{"n_experts": 40, "routed_scale": 15.2, "optimizer": "muon_variant", "learning_rate": 0.00838, "beta1": 0.95, "max_seq_len": 256}
Below are experts of layer 7 (counted from 0) of a mixture-of-experts language model. Rows are named router (the router's row for the expert) and show model dimensions 0-255. Each number is 128 + 32 x the weight over its row's rms, rounded and kept within 0 to 255. Numbers have three digits each.
After each expert's rows: a language model's description of what the expert responds to. This comes from a sample of Wikipedia text that the model never trained on.

# expert 15
router:117100120114169139139115137159140119192124148133053139142111124093162112185144096159162161099179106086123160135044106162145163167104142074099114088141156116115148164155134187138150122122163150087086160097134110104108149155087160158119100200112124138102085166140131186080113080183106093187113131145119156136146115141166133154084093171113094098173159147180166130197125152143154147133115109096069162133172159101135122109126114167128136119133101186112121091138119092078080138112145103091089167129150102161098124147135126178127119146111110102090132110200134162084136090090157090199146139093066115099140117099146129130125121199097085120135128170113094107181109047104146074113161145193101180137119159101139152090191185091129157172120138081165103106198074159153150072119081088
It responds to: Table cell separators. Pipe separators inside wiki table rows after scores, dates or names, plus collective nouns like family, couple, brand, style, firm.

# expert 26
router:076138151099094155155102105143130102152173194066096133155140164096104145132154195108172112142058128133193116143139122120137111103152143095166155167170130122151154066082139154190106125188176101157074082157145092100137088147104150101102123089111125146174126106132183120119149176131096153123115108133128123133115131132117126119139097176106110075116129152121188113167162180071085166180095159115162067119154144135179173135175097181127147137135122114114070158204105193154145139054211154100074086161139188155161121078110176141115122073125117091096093086097104145197108116119167104112126155090165105146160125140121137198096151128103168178155144181100083125165157162151124150142109156125078137107122106150105117107146139168195162121097086103099145133158113138093156165090176133
It responds to: Dates and years. Day numbers and years in dates after month names or in, such as May 20, 2014, in 1953, Nov 5, 1921.

# expert 23
router:087133127126186180134159117117145119135148146169128147173102147096142138072182162096145088168140162103125153146157164125175116122107101102171136071111159159115162087146122128140140162145060154097118139151110145185130134163088124077085092126122119143080160136073111110131096129170165091154138159115146095157157153111146095155109151139096112116158117193157094124140170123165076152094163090166100160183216155168109110122099186134112104102122163095146136088113163165135133145131135096127097116186129072097097067061175113177063169102067104157107157165151121067186144107064158109196139063110176100055168075117177186149134077142122148157088176116131122151159142103096127115108189124159109117117149138086088159153151120173152116111053131167142158086090140138096145159136136137
It responds to: Row-start table pipes. Pipes beginning a new table row after a line break, before a rank or number in sports and results tables; also colons after field labels.

# expert 19
router:130134115145125137157118156159121120138182161092131123108146114102151140144092076145097160091092110097071111133128084126093095127058176092209156135155107177119144147182133116162079157088128155125119169166189147182183117108136062156110155124098138158159092158133169067116092161074097111094113134098112113177125101108075137157129078073146134122089150095086150083148105082120129109172126137108137099138095116118104142088091137068104083063099116099180193080098100151183171137132088143105090164143154172138192178138102161110153161152124179126109145107138102098104189096161193149138140149101082151112134139100122145138105183132144137155073131117092100125142159114140073171153140200093111093132191136125092175165110165138117185106136181074143132115146072144060128182098087139
It responds to: Ordinals and subject pronouns. Ordinals and superlatives after "the" (first, second, last, next, largest), and subject pronouns he, she, it before verbs.

# expert 11
router:136125114148123161111131162152169183131131090168126163146104136115102115161098114162173125109085133086135101137109158090109187072169135157080097086160133095136113123096185143132126128092097104139104169088134166066144148129101151127052147095122113163125135134144156095105145102096129137140171100116070136173165174199104082075157087134080185060127109149089126116141108097134127119185124160146111115088152129134145076060114147160181142079146149135141073187120094169131071111153132120153177114088056147155088138123143169069101135134082128165123087082114178156108108102119173174154092061137106141146081171112097179117103121085145094147114142168074124139081108081090083117116098093134172202125107128184091109181137113208105119123117091176176106136139080078130137077101134149
It responds to: Country names and delimiters. Place names (Slovakia, Moscow, United States) in infobox location lines, plus colons, semicolons, " =" heading marks and line breaks ending entries.

# expert 39
router:053188209076178110081101144122132097107135105163109092111195120087140185095129134131130085085106102106124135143132184171134088096153167117113132139150143150155148114070160114144138165168174185123116116149150154149118138100070102144122162155200132091105139180169138179127091100120163109098147149090112062143084153109102092079121203144149170185124160161142141074089127106123108122120132172158072164134151151196088123112162155098123120075064083156177141074151140139082142171061103178110113114073114119169100091098115109112128129098112128113142152183149163123096146079089101075087098114111103093087072091086153166124146175086131133119145166175130161098106083116140148137133164104147114148122085186135103053122184097188140139145112101135142139120158123146133114178133136148
It responds to: Pipes after row numbers. Pipes right after the first cell number of a table row (| 34 |), before positions or titles, plus colons after field labels like "Date of birth".

# expert 0
router:085085138103134130144139077159120159143159222103142066065159121155094142108117182142172118109127172114141145167053106143137124109127085104120176109131156118113168099159109154124140113131137137109134108211113101131074132171206126109138118199130165087133140154103090148119091166177142092118110122195114135179128086062094167157089138122082164145112111130140071040128136122090105125149139208134108134193068108168185161130146196115118135142101162123149130117143133145124096180164188116133117130099162141142137137098062189105111123100080149115130155177130087156062128189121092132081112189120090135092069155119081168118095084110134131129184170087124116112137158116123087156078137177128109127105119108150086152121154128117175167134154099097110157137101120151177179170140123161
It responds to: Digits inside numbers. Digit pieces in the middle or end of multi-digit numbers in tables, scores, coordinates and statistics, such as 86.14, 16–13, 1,054.

# expert 4
router:141110110115120126089109148114162154092150128099118145139112067124152146095172105160108131107080132141171112119179156133146088125158128188210150150141123153134152160177164106124135096149093120105136129134126092147107117191214100204113095088163167097134115055158105100060088145138122107108129124127172173145132120138138159103143157100091130094083133094120165108155118140059149127166078126176081136199096072130096150104084143098154100125144116132089124101169107094141142142089173096107189172096123119088087158134138161141122066158153147119120071144101132152119154125095147091066111116140077111156127141083111231130170087140142064180150101130102165113126067130092183134126133098115132080143082127180148135081124098127091094176168175114093141113108105167115084147137110012
It responds to: Asian and foreign name pieces. Word pieces inside personal names, mostly East and South Asian, in cast lists and sports tables, such as Guo, Kournikova, Vidyadhar.

# expert 36
router:134110117101154073173146160057124065134103184151150153150092131103143151181139169141088145155153133125133061137094105116098168112177152184165121159119105115128107128087119128199125099122138098147137126103088130117116141139088146070124146143086115109119122157184127121116087091125120190133145151134183141167107092161104112100097090090146196075150113158096117115143083126168127142092084120148152130171064121128169175095074110144177174096173105157145113105145138172169092138127123081178159126153144159102105061107164081127101119097140177143092151110117174139123149124182125127148127183174136163163113153149116124155115152204173179131107100175118128134159097110139124074154198148078108166170121088127118095149083104143174127162125189201098148085178058080037126129067133121
It responds to: Place and era name starters. First words of proper names for places, wars and periods, such as New, South, United, Middle Ages, Civil War, plus such.

# expert 1
router:105112116081101119089135138141148187087156133111180125130070109126084164060162092100089102131165164129149207082079169165100140170087082109063099165161114109166121108135117138125193129179137110125149131092177174105125121110123083168136101186150092071134118177124168126171144142155157141140098115141098134104154146130161148143161103197152123173142104157154082121159100079145144133156127122128152193110149143180193109149127072133151108125122082093082141172156122100138108099108129090158138085152106073078088120132153133140072157108149105091085122125134068143145166065144114129133086157166092125100133098144119170078102099151118151095192135185114132152066150117114139095158118129117123134177090161183207142111075075114153157150094117066149180133122114139176066133192180123
It responds to: Foreign name fragments. Word pieces inside non-English personal and place names, especially Spanish, Italian, Irish and Romanian, such as Ro-is-in, Fil-is-etti, Qu-ir-ino.

# expert 32
router:098121119134158116104167168098108134167143088067157099169135130185125109153110144150148125118139115109093116152174100119140159147092065118101182114143136191121176137140109169124097139124122111177131116160134089111088061126136111157095121123122081109150119134110142095142188104141129153168154130066079143125087179133090126131086094123092140136148191109147120178119113141139103073130155131123180127103109092153088146118100111130139065161184151159092187088146078134160116060106124193170190175158182157073059162150122127164154086088106105098119094075080160119109115141150126149124117156100079114113104148064148063072146207059086114167078135117144135114116118126176142168115147081128135091109158127130103077065139071117159095105133192186124065162093078088142077145140114109
It responds to: Passive and copular verbs. Forms of be and past participles in passive clauses, such as was, were, been, made, born, granted, opened.

# expert 29
router:163109110141133156110103156142089113179109089097076105162088109170101128106110120097165057143127110086134111137174086112130134158129119153107079165103180108161166145174156149065061121077145073121082159147098132107182120139108107066165118138108087151138111157093122078171121141080093156070098185146166136084137068107174155171143136103172093087107122158148164129110151169164088112096088177084134147132154104070181116156076128104177174170150080122130099133150088129159078160129151176143124119111137144084174164131112138192111097171117165170168138112147065105089150145077079110104100157132128116143145145121144165111123121120133202130095111078159112058121139106140081101167117180117111117141117186078158148164111146190114120074179095068127092130088141154158085124171082145
It responds to: Coordinating conjunctions. Mostly and joining list items or clauses, such as Siouxsie and the Banshees, plus or, but, while, &.

# expert 17
router:146154083150147143127134123121131118170153162146118074131137122142111059109176100145141151140102155118146166164106107078131106136117145137114146088186091157158115076098153177084144122107110148089163136105085142094091154165120152124128098119137132132125082058165142124164198092140114131090157072162139116124121127180148137130197123119143110173114141154155068114133140064145129133139136075122072143188157091120115173161112189105162130144172142116153113161116120137120190074194092169129099056109170061113073167137091132129160129176129085152122080149086178112184167141168090143116121154058180108162094147097153175076182103134128122079139153107113150169165174118109135127180087176143155181107123156097166172086151197157132136160193196147128070123143116160121085123171176158
It responds to: Periods after initials. Full stops, mostly after initials and abbreviations in names such as L. T. Smith, plus decimal points and sentence ends.

# expert 34
router:141097100146152133156127097086102116130096138091120065112111098120119157127097126171082104153156082113115135127136084175086115143154085090139197109116150074102072112068130068123154094161149153186073104174166074163105077176169146109165141120090183156088111093092128194111094173162167155175144136137075109162122124125107184119120089135114115102115109113117152169109092142150098079162063127142135098127102153105123124148145098172131121112063174150123110121136083133125155062105128118127175144171163148129159103170143182147079154061114110092154097113116075161177121125161164107106165103172165132128095071105146176085140187078110196140090124117177092097109123165156058128138182124095141151140154143101153137072152111085078106141137104151084187095110153140154153157144050160
It responds to: Quantity and measure nouns. Nouns for time spans, counts and statistics, such as age, days, votes, total, and census wording like other races, living together.

# expert 9
router:129173120148122126162130106150136125105072111152106074142169067132148090195107075110165171164114144154107118142153154168143070124113130073149098164120118129142082155135151099176111185191098140082111134198143121146112172117111175217105145141098194099117142136095140166109151086113122185098157142099136154101171150067140141101146108113169161149114165081163147100091145157141151123123149127108092143121118157108114129150089110141118162192100164098131099138188154096089119169114090137192143175103150097188131098153084164117169123202152121203149130111139087141172131093172093159140068131090091096169161152126134137160077081130157105152199140118148090165161126152136145121189071175161165147154083108100154152116104142107165166127157142128192125120145172168095075097168095065
It responds to: Capital initials, name starts. Single capital letters and opening pieces of surnames after commas or periods, plus titles such as Dr, Mr, Jr, Inc.

# expert 18
router:116145126156104086166140139138137098088145102128154141068147158172085167107068182166172139123083099083146156121082172148128122125159091152127139160093129133129139102117063148121109134084197137090183180152162126173131170084096152135106125161111158138186143098138076081167145138125204144112089096116170101147173122112109118143113170124111129129142113103140181159082141133071155125188130137120089118153150119171142120147155174197137149124081165124145091144100132114118097122101141118161138088115111164129189191094112094083128105176151103148107127075062136088160192128207074172124120133056130147212135169163203086137148161104062109116138183129137115134172124137084146123069123124157086160113153078109115173178075129153114136155168112072101112092145153176116145162108094137
It responds to: Heading markers and closing quotes. Closing == or === of section headings like ==See also==, plus closing quotation marks and periods before headings.

# expert 24
router:160105117144132174161132098128173139095070188117113106119145084178097141123136199146079123147170144149125129116082110144149160160155110170059139125163099162144124137175107133131154171106121148128178073073146146114151108058138144118118135112104104130146066091142129146107128134110146081145133099177122165121157131121132181174113206187107122138141064193101156148152161136118133102080162104168159186119110106126090157087146085079142146118126066044128100120135184155107130172197145109124094149079107086084199091139101123104127113066118141216106069190153089108138111137160095140132116138151130121106141162114132123198120187127163122141125129112106149096074091107085164151107114108168132115165117152080105164063147137138131071130089096102122176123065082102133165096099159068
It responds to: Scientific name fragments. Latin and chemical word pieces inside taxonomic, anatomical and chemical names, such as -ensis, -osaurus, oligodendrocyte, thioate.

# expert 30
router:176145156141091157153143130161110084102100097167119096161175132189155150119160101135089135082113088181151203114112176094145119099169174108067170160115137116158142184123092084189121086154126181143133055090191149122081177135157106126124130140121129167131136098127087124109116122129124050151133164142137084084121138128100084110176106111134136138184149123143077134130161193194131087128173158163125087148181119152161166154161142134085085135131123179114120123091129069110175092091145160140174125138150148144094175165139129121086139118107120148123146177139104148118128103089158173073108071106088178147135126182070135150112133191151084148125146160104098114089088125177101149134133124144141095146204133146211143106139118122129084119126137142158069064122156146022178139148138100
It responds to: Word-initial verb pieces. Opening or middle pieces of split words, mostly verbs and narrative vocabulary, such as w(itches), ent(ertaining), bet(rayal), relax(es), in plot summaries.

# expert 5
router:105098065148150137155063148113111106161174186089073132173134130161094083160077117152161113150127169134135148186150156113108174153128115101130064150109164166121138051113105101138102096213089107100135131154098131085112119098100076117124091154168134175104097154114067119104089132167107105138126101136066103194174135178164143124127137119105120117131104122113156110116094133110182206181178140145172171080125184108132073058167135100148130162087119140177156139107148127179165103151138119142078137134173128163144120123121146203141127089158139159128085223108119126149179103081100181129174122165185103137180127112093135165080161163102122067126146119109134124078110171103092101101107123104113107148085158130061111105075127113111155076126173145186141158153117116110154130137128160
It responds to: Institution name heads. Head nouns of organization and country names, usually after United, National or of, such as Department, Army, Council, League.

# expert 37
router:132090214148140129158108079100143119140076184172127134143151107089112129133135080170159096148158105181062176117109147105097100117135148131151157157119132120174096075105124189146188136135127098091137113159152107173084114174106140169176105128112199131117150124107193078136088103122127157115123182111176103164134154100068167103133144096102125145104183081147200167076170152111182121163141151144157130098145134150090125150086136108094183120176135104065110148134151182179095126082089080101133110129127159158166069144142063127089108118144156136155122181118137147129100100078125124107132109125178177146168129114060107177067104148138111121119198108182172137171162133172091171111130183090124129103187123169155102077134062119099143108182157180119134121141179111112143135147142096
It responds to: Words in creative titles. Words inside titles of films, albums, shows and publications, such as Dream, Life, Show, Fit, and media nouns like album, film.

# expert 21
router:150162100087153154072153132125127159103145141113122180185090058205138119094189148168181125133117153078130079084146173135185130147076058116126076105133124109175133098096110168157123089148118067154113147149135168072162102154128126073151138168168157123110153117147130172159172130168105152154080136094153125122093189128200130061094127130148116067076144076124092103127103088165111132104097096110180110157134064147098111139170113139145173126095146165090124174095113134099118089141131078135143090116160166084115151120164117098169129118090072153189124166135074187134106156102090115132099136093119144153090128190164111104135159115147131128108164162137193163143152129167083160168157103101165176132170128141126148168169095166086060149109168122111121158135119113130175137081100193
It responds to: Clause-ending commas. Commas ending an introductory phrase or name, such as census of 2000, and subordinators like although, whether, that.

# expert 31
router:145094123121160161161102124073120084164147168147092107112187157109099097098091105161125109161127148145124098169179177123120072135136124155115131072091199149149134107134164093154105055126100153139163125132154150151104172127152074152152143091161175149138086134181131162174109109106151163094108136135079148179192075145148108153163194145134138100114107073091102109135176110123101171070171166114128121153107168104120133193102098179145047156153124098105132130154083117076216121141139120116131142173131130124152147110137100112151088127157100156099092146123160150109105123159138186114052192168115087150107109114080154101133101099156174075176205051082118134143134180169136131104141114089094055159083140097070159174100131087145126093117103162076138114086118110104153125149114145
It responds to: Capital-letter abbreviation pieces. Single capitals and uppercase abbreviation pieces, such as asteroid designation letters (2015 HG), football positions DF, MF, FW, and acronyms like HMS, WFCA.

# expert 8
router:112136103155112122124132132152080136044115113093168104164180128088186143140108160129142128121122142082100138067127116101099147166145156110147164072100187123088064131152126167100090066109139151136127113194177097174075112114114085121133162158129096108142148139081149135162131153131152081122168096148152117134167125085089157125158182112108075104144152186123112094126118138094156145151200092155143164062094077112108155138073095064111130089155200160177143178183198115159065094174110137133164166086158153125153088125105139114101138158195102159091124107097096155123125114111137143115119182178161140119155163105162160124172085135149107157095179114087123134132076113167116181153164137073132119123198142127142219104092175109143088137091106145152159098148105137129145098178091098
It responds to: Mid-word pieces, distributive words. Pieces like b inside ordinary words (pebbles, Sunbeams) plus distributive words each, every, per, and physical parts such as wheel, rear, arm.